Weights of a small mixture-of-experts language model, trained from scratch on English Wikipedia.
Experts: 32 experts in each of 12 layers, 128 SwiGLU neurons an expert, 2 picks a token, a softmax router.
Training: a variant of Adam for the experts, 5698 steps.
Below are experts of layer 4 (counted from 0) of a mixture-of-experts language model. Rows are named gate (a neuron's input weights, with its number), up (a neuron's input weights, with its number) and show model dimensions 48-95. Each number is 128 + 24 x the weight over its row's rms, rounded and kept within 0 to 255. Numbers have three digits each.
Before each expert's rows: "mostly gets" lists some tokens that are sent to it at least half of the time. This comes from a sample of Wikipedia text that the model never trained on.

# expert 25
mostly gets: "In", " or", " In", " in", " within", " during"
gate0:134133168153129141145116112093171112131125169092155174135121111113124150134108118172165143130109090143096110108119186149104120161118116159130143
up0:107122179126124134136146100072137138099132188121136158110105144142146135128094114138159129107110092081156162134098192083125190154175143120186137
gate1:163123137114142132097164129118154127156071160106122130085152141111141117115148125105140131113159120192104133126122097132153154127071078141107135
up1:107126150087112164118142117085128107112144150105106114106114114091105118082100102120147113145150111140070125122098150150128135104140071128113097
gate2:107162135107151148067128114117069154134113089162127152129108169061117111112143112141135150127118099142115126152108126150144131133099147083096097
up2:128134123089092114150141136151120102156094095159110130147140130140103123140120160132104122188105117148119122184127147163063145151125106119177158
gate3:125190135137103107121116124165137099118129103147115111140107146180095142146144127108140128106133128116172125125112165189091129145094087121128119
up3:154130130136153106097127128156146149128152127118125114132122100136137157123131138109127169099163136106131113109104183170117100174143109115131104
gate4:127137135099133156140135111109143138162140145101165108077127117187149120118104106168132131131155157111141143113107143101137146155121139141112121
up4:109140135135126128131139121172159162108175132176094115161112137116139105079103140125130117116138168085136103129148151116176129104102133141085150
gate5:130132114142144120112150117122098101180087111094149126152145116132143094156108124102138092138165158166106129085145173107142092115130105130132069
up5:120067156148162134149136139140151105155153121105100123155122084149142127116120113101138133176161164095106138129181147128162091095155104182158092
gate6:129154149117098113115114138109130136124091146063118118145101120116135132127111131157137145186114113125148158118156144110103095186133107110159120
up6:120176139146100124143108133091139125110136090089150099163181052127112144107123156108140129140097143135170090118119152115132075168148111141120087
gate7:136126129164147142130119090118090129176114109148105160106104100101203132110129146123066142130107138151065126142088133125176117098105124129133168
up7:123097126109090119132082133123112148143111162100129076112140078160169126137152147166090122185188117091117135117136093055090130137131076098124130
gate8:120125140141139084122104121124153093146126112173125124119132078134191107122095161147155130165136142112129168170090172110113126142145145143160126
up8:134150109110097154127132112130144117125111139141170111128162161118161135132154136109164128137160102163139120116170118161131149122098152154122123
gate9:134136114102132126099139100126146171139138124168141142145090129107127108121085123166177138109115103118158168146135162133169166150095149102115141
up9:154137118128115125130128110141082122145120136102102092122132144122114135141140107084113109164100163163099118129137097124090094131141103113113103
gate10:126180122103141088132127118156109091135146096120098105125072107154069116143151123128102100125113084147163094133127116136075156118128141124130099
up10:122169129126136106162148130109134135126108158124124118053140133186138115101121114110144183135128138146157154137139140111158187140167078164120139
gate11:094113121125103112119136109124125162131123140105165101138157123107153127140132119150126167148094121125142120167113141151077147136059156103149140
up11:105138153149121097132098097138153146132138133151113114128142168131152149095150127139136183179077096157130062135134130141115138132053124103155142
gate12:111105170094126108107132108134144143177132153135175138145116082095180083110127120140135107115132108101108146089130138101114147140105127103131106
up12:130105107073081118113107095154159151125140123157129158109152092120115096109149138119130114096095133121138114114147148126118151154096108103151137
gate13:127139111152149115125082100168119188173117143127124132151119086080144081164117124148135105126098142118153145103132110115151138171067134145132092
up13:136139121146128110101083138136104141143133098139104164093109140125155140112128129133104127119141152121124125097154186186129122128097078122129110
gate14:138120100114128144173138119175150115123120147114136122115160142140147119131112106136160123121117092131166158105136128145098147138115166137131140
up14:150113110097118142128114155137135134127130165123138106146169149123131145116096116177129123144119108082101134115125118110142139133149122056154130

# expert 1
mostly gets: "),", ",", "\","
gate0:156088172110136081154155084140142100114077141133108133142161077104166131121109124168120151160117112097154100127156156149141120147097112129137095
up0:147127143170141110124112135111133152130141114094095114165093103110138119107131122175116078097152159084108166102122116132159123145119119120124122
gate1:193135102150128151099173129163117081103142133111126095100100150157114139130171113087196135135129146136137121106121167145127080129155114122093102
up1:132159106137155119106146126097132130118130140145093139148093119128112128141148125119134156146113115144117128150080152136109049163119107149121115
gate2:061155134130134136138111107118170169110172083141153157158099132166132075114116143117155150081109101096139149134109164107140132137147168118105150
up2:132133143157135111123144128117161171116070148096135117154161110078130153137146127112123137156117079136123103149132110106136123126105122132096133
gate3:082146135125103099122132129134140129103077146169163111139137142134145130181060119125165148157136110137178138118121157109125105139120130117102118
up3:081132117120095114144138126141138106121079156163182111137128143162127141144083120157139145162126091146170144133113133115111143117123113122134135
gate4:186107155143167088151106142190100136128111118147114135163115085082136163131129146123151153153152137129082108135137193120132044172082085106141109
up4:114083186122120112150124121127094118114124149149106179156164084115156155101122124134155123181114157084116107143142192111165054163118114123166153
gate5:146126167144147122113162131102144111129170124109146123117120117096137148107132156135143168149130103143079154093140147148156086167142035143124159
up5:129122073126129108138153134040112084147127119142091144104112122151112108147156138116103124154128079136137128116136112135112118172159124132080135
gate6:104097124155114149104124116124126099130126124116134121121127071091114082183128142137149110142127133109146095103124102109084123130141114140126131
up6:123173171149129126126116111136155171132148142119120141152128127134110186115123143130104133147081129119153142191108142117140133150122123143066118
gate7:173177154180124119097131119129121134157130092145113108134097099129105104146129125139136161081123122136150107135110095151128112117101126185100133
up7:113162146129155145158142117115173128124166111115132130125118119154094166116158116128135149134129113134154168128148145142164127141154093140131140
gate8:134127157093155121121137090155174151130110099110145185144146054150140125153113171117158111109121154116133120148097104141157137130146151116095092
up8:127106114139114151106097136157141168126121144104113159087121129094137162141119107153145125171098116155101100102151126167137140122115096132146135
gate9:115184151133137123150161117135138138166136133131212138127128139127138130140122168126124158140087135101166092163070140081138106140112124140105102
up9:189149104079154131155108120172106135147127179138107142103154152096117110132127142157146137150115101104120122128151100127154135145107089112123132
gate10:125144190122129124077117116168119142127137127110127138136089070093111147137139147132152134106142137158127136096133143113115090140147119143117116
up10:157137104114155162101127139154120105093135138102127131113056122079100122097121126132182148103111099146124115105143156093135086115144108121103104
gate11:165107090108105144179142138121111041115133151125125081146119130123188115114093114169131105139142159104125114183141120068141124130134120112148146
up11:117091109138105114125119136095098126137117117129143157122151133081159107159145130183140127106119139155116126102105107158095139129118081100181154
gate12:153163104145111126111110133136124130132166118138100085131112107094101122128124150170201149098098091153180132130115145164136100148104087118090083
up12:160125067102109153123121148136120138131138108119100121138098113074081118127156116176147142146096097154152154129125141135083126139094128110105149
gate13:104115107118165133142149124098131084129139129113116132126153135157152161144103125154125155116087133125130131152136126119133100158174116165149107
up13:168138145141176127126142130116191097145112154119159097103131110167109102139115132110136125091159096157174134133123153134099137097108146161073152
gate14:128195109157122125109150102133137137149137175154131103091162128158138104107111127165136159138103152147159081159083164143119102130151101105105129
up14:119078155122125117116150145118108116163105102135116107134111127106111126175147149094136111142154083104091166106142084131119124135095121134140151

# expert 0
mostly gets: " Coordinates", " MPC", " Genus", " FW", " Preced", "Following"
gate0:155108099065128145147077116119107080136153128156084115084154133107128134141165145124109098156136121114117114130125106163105115170127119099163132
up0:137134076097152089133126161101101146119105151129121101093132142153120122154141133119116146143107128109195116133098107131142098159088124133114118
gate1:143137099129130144148164101132085131134128138123062142122114113130108121144130097100162103128094146110108134138164120126138107139121116148127134
up1:144143110117121113153116112153116144150123119104058151123107173127141126165155100124133105148099130130094137146142124143134061127105134139161130
gate2:153103100116107168167102128108161058156181112109128115110107125177157127108118165147159164119153131160145137136134118146167162110120106155145113
up2:122121200105154150139119116120112083137196113114172132143130071128158091129175141141074134151112109121157103087130104126116129128140111168154105
gate3:107090164145116101139130105109126085136189132140158118105097155123148111105130145143151102112155120202114135143152117114164130112120120146105122
up3:114161077124166141102091126172133156099096079113085155113143118120108111151105113107128133098113155111130133127053148123091129146164158123133146
gate4:140115138132150138099163100124144117125157131122125140129098093125097134130119122117151125135121117163135152102140157142140095150104127138118078
up4:140142132105136132122127163094098153154104101149102133135143148122161126119120146145109138137150159102129113135121149116129109137172135097122148
gate5:097171115178106123128135114103102144123093154120116125093131147139125153146122136156172136118119121112111104128129122124144103128086140138110098
up5:125132122158133115107140118101072123107148143082109079157086135135123134128102161157145086153110176116135115126133147092155082137140093098083116
gate6:172084145071089174136131123115132126138134119110104125121110108130156130139124117183136112139144111150171148124124099064097107143139152106178076
up6:105137120140139101102133126095139127154129085070098091158106114126151142127143102124122130134125150123128146153111169165079101173102180134146167
gate7:139149135112132119191147134119106110134131134118114121118137112127191115136113125118135139121131118181091127113129133107123114134121178115124167
up7:096142145161130127057131134147153157128148148109141135160143168118084143113111114121117110109112122117137129131106148154129167104086095107096111
gate8:100190110146153081118123123136154113133120124131158153103144117124161145115138135139119119120114142149157125107139124153138148147117126111114113
up8:147121144134162104139123121161152123140125091139155164121142108149140115071137164129131148111121145116134136123130130150143127164129128138138131
gate9:130139113111158130153102122140168133177129112160145131122145094146100140081132168092109107087137130109136131103130136129130132146110117142090100
up9:141161124136105159099186141115097131062155179121111106110137120107144145175151120116170110119106089079121116120121171115142123103128130083106076
gate10:088154129147152115137142114113091157117113077116115127106139139104125126162148121155129146141068138122173117113077124152139096127099160079120162
up10:138114173111063132190130145122101095122134161109123192080122144165139131128128127133137159163117127116149123109132120112104123139129080107133140
gate11:115117152158154124121150106135121126137114102120105127149148120090146105112137079116113133117098098160109091128120147114152140088095158136135133
up11:125123131125137166109131126173112145121134188129107101117085103118087171150085114092134118067115120148174156141074133133141127130158136095122100
gate12:125116128126111122128098099129132120134119092110147133122121129157179130136112120168137117126135163097090125114130110112115123132166128132165117
up12:121084100113140129135123139109067117139138111174093115132112149126142044128126079125132105112136158087124199113142130126099134131132157099145134
gate13:131160131133128125145134124150140118111074170166126106130153101148130130121032162129125143152116105132108116151133139110134131112123127114124116
up13:197156116145114130118132140115121155099147109106082132105079140130111099161139071135144076147123150159100119119162148129092147154153112093092097
gate14:101130094149129134148124117118162126147142119142142133149144161121112146083109135130125113124153134098079152158121096122163123091109149144096139
up14:092136148162123151137122100137137113122151140139149136142122152128139130114128139136158139141150147097080174154151082144155163116110159163165148

# expert 23
mostly gets: " January", " September", " October", " April", " November", " December"
gate0:060107138089118141091142120195147154141155145091151089147097120129127117140106118139129129093130096136187125124133145110107209174144131138107139
up0:193141152137104117175126134066102103117099144125112125134155135122149154116111126126134163147146140135086115104117143127142104100115150095085142
gate1:155123134123101115135113123120125228137141134139112121120138169138092123100099121121180108137146176095115111124086173111174118135121119109097177
up1:143142133153123110124113133119154177096129119166128149093132164168083147125100113141176146135115151138119137091094156141147129083108134146099162
gate2:129125138104123163140187114091141102132150168069103117155142085129152095072131134107137100090087146111164099121129144080140108145147093127113118
up2:133125132130122111104063150121109087111108123135120157124141116150144156154121099161121146138125150180113135123100114140119101110137137117151101
gate3:110134123155156109132133121162130108142173127166135118097086116074146112104105129131125137123104144172124121105109130127136138118114161136098156
up3:086158149155110138131134113136104156134139103119113157137131157162131125124106112127162139143137105109165123166110107087149154115129098099100148
gate4:162125125090108151183138117143139101115133143085117088109120120135126114105126120130192142127060135118134116168156095076137065135126080147142127
up4:153167115134134087098107128132112097085099121138098129111085136155132157135146105160186167134088107161119086140148079081145144099124078140183129
gate5:097117153094135144105107120161165147163166135112181131181165156145158127075167174139127131137114103103104157121135109127114158135139145107086140
up5:167118126158107122160118138076131104100097126098135117131139119113074161137125136116087168124150141152132108128089141144117094128112125139116142
gate6:149124172095090121166151123159148149171133211121132118092153132120153107139108113133175110123089149132127141096112125091158112170100172125142135
up6:116156092144146127128121117135097138165128071134155124179125127114106125119128157071082121102137150134157126150111153141083187124142127127081134
gate7:115141098139156117108153116144134167112125110130160149132150125147153118120123142105115124177132160172137124079111145123130124129127136140081148
up7:132111109156184138139140137116120170118150156100132119111168151163134113149093126087082115154135154127137123069139172118119098139136155147098114
gate8:154190121136119141113141126113130157161121135108127144102130127122120097117114131090145123142134122127135102137129162116093127116129146143115131
up8:150105131160143118123124140109167150141128150104160151121151125122091144106074129076116123103148129128152090158131173165103118095122154121108101
gate9:125121155140090161146137119119116107156165132139143102121122136104123131101109114133136096144152147169140118127137097114146134170140108146130123
up9:091171116147165114136134124143114153135115115100161172131112121110138144147116151114133138138089128109141131126118133144123137123116147146129146
gate10:181108137139152116132146109100121119140118104103095134143159134101174130150115099152135132169103162126132133105141197085133118133128110102098105
up10:094124152131105134160120161148122099116125157138150107115126147170092146107129151130122125091164145136103110107159079134103148098123132133148164
gate11:155127135165118158173133121121144132091150168103086161120130105150138101066108121122145153127117127110123123112147137115134101111152097143114129
up11:103155108139135173139140127121150088111143155113129132147108108093153130098137096115098123133127114120129130127133098112148149131158147171117133
gate12:131162091122126103136134103140126132144108123079115093108158181163125162115147183118128099128115165128113117139118080131115155160107104118109171
up12:140109147094118159099135130117105126118130161120150131145117154127147111112096139118097139156125144112116121125119110135141123105133157149175144
gate13:099117110093114115148125115188092106157169089117104130146114168132120137134067118113085109140099144090071137125160124138157137141121155135116162
up13:137164139122117109124141133113126170101126117148108148101144098082109122155171119136130135124102079140168080181100116152135099108132104126094133
gate14:106167157121112095145175120118097109143142134116113071135116176128103123125139105109116134115116107151112143126092131151130148106090128102133132
up14:120097105124131146179133111140147143126138114135161144099113112147116115112109145132129151143123118134185105100164093107171101173139116176134125

# expert 18
mostly gets: " was", " is", " has", " are", " had", " were"
gate0:147056141128158109136141121146129149134085154134104088109150148117182121119111110151118132148130106101115136108112158129109071119127171150117147
up0:143113126107086135126114154188092112125137149089097099181099109099099134123094114117133122129155159117138116091101142099130141108134147112137068
gate1:146095141122138113138104130109117122168110169123134146199076108176173136122116168146107129153128149082134143104099135134136132078116141129160088
up1:085136130137130153127089140122147153110132127128155136184070090167147126121061125119163127116120135133128121129165139119150158166143136112114075
gate2:105137153123137146113145085124165106128149152129162078086103162123150097149141177159174119114089075131125109086143124100154144119129089112127167
up2:130114118126172153116110126141126101103156135140143091104110147112147135119118153173154145094109109095111137090150126114182150100128118124104126
gate3:093116154166143136147125131159066151101114128108141182131084171141083185093126155152126116161158148083136119122101153146106150116123099136160144
up3:109157131139137121131137110146151163169094117141143113106141115121140082141117125182142139095122113152178097132168110134147139226120114136148108
gate4:100160137105102090097118127155152134179126084135119165117158146142152089141160120053114092143148124127153153138105100120110140126130149144129071
up4:088142132117145081136126112156153134161116088195123141124157167156152116153163155084121123153141095130150175132144115142144153111109131155128108
gate5:089149125116132175114175128114116138115141136080115119125125156129133142086109130147139168146117151124095122122146148125136155159158125131093147
up5:115111100145125094158160137107102167146149090113109140108134164168158148101177159137103117126117116096144133170148131149114119129134160173097138
gate6:128123100140104093119118125162153090091108178148128136133111141132137112172136177118105130098140136153207118107148098146095171118094135099141123
up6:130134127117135135142170120149117114135144177077088140129122165158122120139176133132164098154120170136164122148114124109154093147147142165136148
gate7:106093130127114104150154116183106128128114117138128123119128159099144151147167130135136151112126118111119098150112111180097106131118127129142143
up7:126175111140138165097142130092138132151138113124124126104138148153113126085168118125116123140153104147093131149113126121170140088142120134116119
gate8:129112119129148122132143125125100122156088096159152125175074120123121124147122159079129096103112103171164136115091139141110116197111160091128119
up8:126134181162130099125136145107155140107135138131123141115187115142116135130136109175103154092126114091109157138124123114158162060119117170115123
gate9:164131157104112122115136117183123097177137167125116076156110151125159102151110117194164186088146135110100100147137125112114107138143138106124050
up9:136143178079108084097133123173118121175127162152141097116140175104137119153136120163182190094124119116087093161106140131116111162134123091123091
gate10:131151133101093149113162133136124117143129094137126123173133112153097123125146129105126142138125082128098097166118144081112128129143160051121163
up10:128132151098116124117113156183118138103128095159136084182096100117103147135110126153107126138130106114080099108140117115152157095090130092113139
gate11:118142129131115117112103157115122165125155099193138147108143125112142146139124151165117160108091142107146124163096154126154091125137132115165080
up11:116091123144100124133105132077104138093165118143121172117154152099128140122103146154062203087107164112118134123112153141125084166137150132127096
gate12:157113149133125162108140155133062131143130101112118144152132141127132163100130110146066153136155131175128130103083104130119139119114151147124141
up12:093117148152130164154122092122144174121113131157151136120158137098119094121086123121133118077129092153149153109091128124113137187109131109091149
gate13:165141145131124109087084136125116124106154151090105095108132126140128117116148142170169133119127115115113123133117141135132119125114117083095111
up13:116204102148110138107094118138131161134137098100117109107052155112123112151113156134147140149092155130128124111109132152137094183143121146134150
gate14:101129113113107145119121136168135107138149124131133131158114111141118081127107111088125108116113135120137092123119143100097147142156141064160094
up14:155103111163177131150101137128112141132086132168148157146114132144094122148118100097098095120149147087118132115124092137104102101104139155129106

# expert 19
mostly gets: " re", " c", " un", " p", " co", " w"
gate0:094148136102103130133126077117096127089139151103147130153126137111121127168188144125107151099086098135133147176154129148130119138144119100116159
up0:131125187162145094107106133128148170111112140162156187130153133124178157114098115124149103133135173108101114095129107139138157121131109150138128
gate1:118109136160116156148124137112112128138121075126095124164119082127132142098170154155120176120138156103131117131137153144126087152110113109139143
up1:098127110129144112130129127144146103120107109172132153146112090135143159092147148131122133129122148102110129113139132152148129128147090148134138
gate2:126108126176152112097155114128122171125146115146088162094130167101121142182115106101148110130108123135144111130110103136163122187117109143107119
up2:090110102148096112108176130134122116131138128116088064110135146159121155142155142137139162143153130130134123116143122115138083114125128151129176
gate3:149121152142148101099145113149131145130149167122131125156134106129128172135134150132131190138127118136082099136145166143129085163185109089159091
up3:102126178127155066116144122130124165145176143108156076159127119141163150126078126158119158127098124148102108108111110100141098182083138124113109
gate4:160196103159149179126182106144111129123095163111111091111127148131118149136127116132109166111117074160145113145141145136094152078132121163123155
up4:137190117116141149108169110103151077121116112122115124093108157111132142121180094098073117143134114130135101130171098147139173072112128181161147
gate5:140120109099120106131130143092144099172132144125119093095123121115156100094165127133096089121154109112151104124116121122082148126131131085119149
up5:122079121134119127115145121151142105101119135126127166129140163161134156137099124109118147120131123137099144161165137131134131088159133131128085
gate6:118112140160138107093121107126067152157111129121129134141108099118164140135183138107176114113111134134075134178117128169090124144164136066120080
up6:123112146145102165117111142099125127181145097083141136178156114129147142111146177152120100136121159109117121116120136123106112147142094110131106
gate7:148110115176144112155130111148167108141145123136117102115126115135144142128163168110173097121112112143113105172129147152129146105157130136112155
up7:147102114116113155115139155098108152153067107108112136161096157098139140140067095161140143123129180113116141101137128123122131149114117103138131
gate8:113189111180111066141089128137101150120148134124090132115099117144086156154127144139166113146094171094102128138124144165102134130126153099103144
up8:138122131151126152120143127125114130156106090122146074180124138114162129126071120124129102091134137089127134085129141100118116167136144107170101
gate9:128123093131139140101111122115134122152115106109128172149154099127079137085128128158143146128101153139191126131143120140187118146118111171158162
up9:098178149114081130156119117077100118131101131103165143130141172121116163157136112107102108150099121136117129131104103133106190139108143094151130
gate10:140153148129107180118097133105132128127140102103136189180132137126138150094114105128103109116134102148125140153135119144139131142140124118119119
up10:144135100119111192107145114084085111169113149090082163128128131104134125153136094121127165132141082127108134160120146100166101163139130104098092
gate11:131135154152188139124110118136133182135091149163141127116129113118133098100109175089131110100142112092119120144119142146181123117123107132069127
up11:115149131109096073126072136130161077125169104081114126129105123141125127115155148144110102095142085119144109124129122132085133095119129099134141
gate12:096108143136147125130112148102144090122107146155072164140122139161097162146132111122109100122118099137147132110123145145094161115112155078069157
up12:105129135157095135110125118110147114114107147100180092144151124122142168140144157120163170143131101164117103151132142127160120138136097146105153
gate13:158114104137206122074121118102141148132128120144110126156109098099136115091112108153132124113111108155134141084108118120155140148151112154093121
up13:150176169136140144056120119157121132105124142122132095126129122085142105134144098144170131142107091174135137138129129123098119109083165123115119
gate14:138150101117144101147175108147127124156123119170119121106116129144106095139148179117158159126150104139159086163107143172088123155152142113106075
up14:105129130143123124173163134147113133151120082142109136123073123130130094154161162117135159123137121133160119153125128181097092159134126092113117

# expert 14
mostly gets: " The", "The", "whose", " original", " Its", " own"
gate0:129143127146099094149127142138152146123146098110123143142128091155092126084109145157121133117123168096154127118111124094110142107119158165162121
up0:155107155102128146119106134153103115109140150126104120135112110096118114125140134116111109082140121141160148120167143115178135118122116081112147
gate1:124144180157113094186131137111069158138117154115104124104133201129168144102108135122116116147108082148138146146121134110098094161113101120073130
up1:127143185131158146130124129125088164154153122124116147103161199089137111100109124110134145115078149146121142140158120127131103114139126100128135
gate2:144125156139111119139119109102110153174152135118196130163119107126174113089134115130142139187115115108132114119128106138111092185123131146089116
up2:151102173127125129144094128107124158153167114105187118161130129120159128106133123148144143166106121109117121089154116123128123178123118147109118
gate3:094182104151133097155096107139127170159114122164111134132131150140118130159120154178141146138089113124132113156144131131105100170127072116138155
up3:144094117089140111101130136105138127094139145110136106132081135143158133125092116107115107124121101143120192121126132081105135128126142147130138
gate4:106162145159109111128104103121101177125109141153092138130097124093180102178121117179186114128111172112144107127103161057132095140118108152112141
up4:162119135079154135127154116097148097166112128096139124073161137148099125104136127045065111142118121148097116142124131143096142095140114090100134
gate5:156153140143161187138155093105141151125101106102159147165108127127102129123058135149124161162077159161140105134164169146116113118145090102135169
up5:139126128129101089154129151148095121105138161140109078091151106114118104126156148120134123121174116105132153115150123091129132143080125127122112
gate6:111163196132136137127132117126134138099130118185111143128136127102095127134153122136130114137085135154142143145136144142162127141119135107141130
up6:109105054139084141113090139142145105082168126113136100118106101134126118141121164119120139131171164129162142118125112131100150147113137140075133
gate7:149138187129146116169120138125158096159097156118098114134193124122142109147134112106140102119131137146119084164109181131130134135143109101119130
up7:130127133109088150065141126161118115142148107068150130123088120121156150127124120204125140161110111148159178089119077145160138137079156133183157
gate8:150147117147184152087139114143094127143093130127103120117123095134108135173099133158142150149088126136167118092141146138112149135155151139110137
up8:128165107145095122157111126136096109118105091066129160134150108166147136123148154136120112109115146139131115106120146112105129136134105131108097
gate9:116148091127128180131117109138123118142083110094120110123090085100078106179118130121138116128124100132171142159158086128137154150096136128127154
up9:146091157115116133145117129093139126130143105153096143129191123093137124120161141110098116117162171163136130108097161127127099141167119120153122
gate10:140164124140147135111111126132125137096120119100103116140136083137124109098159128138121133141105186122142091122138202116101080138138137117154130
up10:155206140144121151106136114138108141123113119108112132120129132133156102095140116154128151176072181135152085116115191111096091137140137059138138
gate11:143159121095144115103130127130127146154066121149148113121118137101136107179183152133094156131091100155134104139127114135141118137092141113122133
up11:170146119118107101133116121133121081132124127138153100121130115112140151142129112137105116117136137142138092129106133153123134148121143069115104
gate12:077160158114128107129096118118106142143141175115113177101155147086157125131115116126144111182129086125128120139125124133104136134130136124066111
up12:130147145154123155141166134118162103150120120134197109162129080163080113127152137096079131080084145104122138154121134141149160100149114127142152
gate13:087147199168150140091117120147166142138104143097142116177150057120152115094149146162120140126157110161098100113121173143109121123130133146136158
up13:147121127117109130201145140136101159115159154188103129087126162148147131139106135080136130122116121133158106126133114096154125129119100123134093
gate14:115145114137126125131097111142148125135144134142103100140146119145141136157138161150151130167163117162109124145130112084136099136133113147130157
up14:132166144124180092096168140079083132143090101120161140120133150119098127107101118060116115125103127136154154116105139166135129126147150117117101

# expert 16
mostly gets: " Har", " Kan", " Ko", " Mel", " Za", " Tan"
gate0:119132143130130100095118121108140117103164140121115129140112139138117155112131119156142124128041126111157107069132123101105122168165141089108126
up0:147128086117092164149143139155087153122119101109143176141138151135118134164130116093116137115143182121130162157108125131161150121104118120172151
gate1:130135105116139124165128090109136137163119101146135122116107150114143138144129101136142108125103135128077172168112127110121142114138107147114167
up1:143113129083068160141139154102172104082153131140098106152115107120118133129110176147149116117200163131147132106126115160134109094165140110121126
gate2:104130123112167148131142112130133095151123119141111119142141119128108152100157126113118148180111083148119148120160114131136115097083145156119175
up2:166112096126158155094088134165150110123077148150121161124094129139126151133160087084083136204140078142138130132105119137126192116100141174136147
gate3:100157115102140158093170086106133148158157127132114131126138110092119096128133141127183137082124125124111112151098112128143078150170119107109118
up3:101177134114142153111127099086115138111110136119120138123106167154109101106166088117156107113149113145086167122084098149165127146111131143122181
gate4:101079133152126134144112108125107138114139129122163125117164112105160130134116094155095189156137103111103129129103095144057147106099125095130105
up4:124080169150117117150116113160111164105111136125145147130160123115152121137126132128125161160107103135104114120134116116072147115071113116097116
gate5:142122098125105135140152127109083076133064126098109141136117119112101139132127141103156128143112116122111106156099137141112101123151105043119111
up5:120154125117150094130136087103134175172178076127136139080092109113143145137135141172151124095118173135120143109186141114157105112155087164114126
gate6:116105121100154154125117141111132103084135101098122113133119117126148132142094090131135106095136101160136110087120149123125132121136111168111156
up6:091143135087149153130123122141128149131154120105115146145126164123152088168120134160123118055079171145110142103150120133161164139114117118106164
gate7:131137114108110109147122120090143119130134096133118127135148120119167167102155163127131135155090158084124122153144160101117086115186097107138116
up7:102119112124134136111130106121121134176152122127131174129110139128171123102108135137131060073147126094129121142111092161141134149121117130112115
gate8:121130149102146115125172090094121158115156144158153067124132106100139114071156180168155114142112119077096123120148114176097121151105094131129135
up8:155112173097135120142151140115162125150128154125166106147144101155117113162126106144133090084190104127124109127125133179142122159141122123133080
gate9:134175103156128096115189066101127149146128121177133106107107123114149124141139119169140148150090120139111136191116143131104092114110153100142107
up9:107162073129167159098139136120126121121109095142110121185124134139145103091132130132136073102180098147134123111119157103107166138138164101138129
gate10:142132138132140158105132099118140112137130115155079129076085074136154160087123112131144099133125098094135139112137120130125152148123103124124136
up10:095138109120104132133139113120089129132103071121160086169159160119133135150140120117119126066161157127124103154126140148108087118129117115167133
gate11:110100127129151151158145122118133117121188100134078137125118126124144138128110139133147147097136180102115139092174160154097103178143111161135116
up11:129161119171128142106142119153169097116134140108112127100097118138100122112077146090118190104162135149130097147148156140120107131145136174104114
gate12:068148130138111117134107145120077100113077079153135129164125137118119138095143117128095111171141154097119107161135110199113135065104127106186129
up12:179116123129099117124108174161132148078122152117100132125105110101100117160116123140137088128174108139147134137145124124084138170126135076119080
gate13:141112111124119119200190120150181120162095144151131107097167099113110144141150165099150126093149099128128124150153144139155111134104155148085151
up13:117108138140150139149137109139132151139109126143131095088114100120122132122113100156142169111158147122109120118131153146118156157119141146112142
gate14:143119128142142105132150105120117131119106158119172124128114086163134091112159147155171124103120173141110132111127114108118138104138075112116126
up14:098144131140170138126117128080121139117133088125093135133131150090102178114103154111146153107130129090112129173167173150124104130129130161125114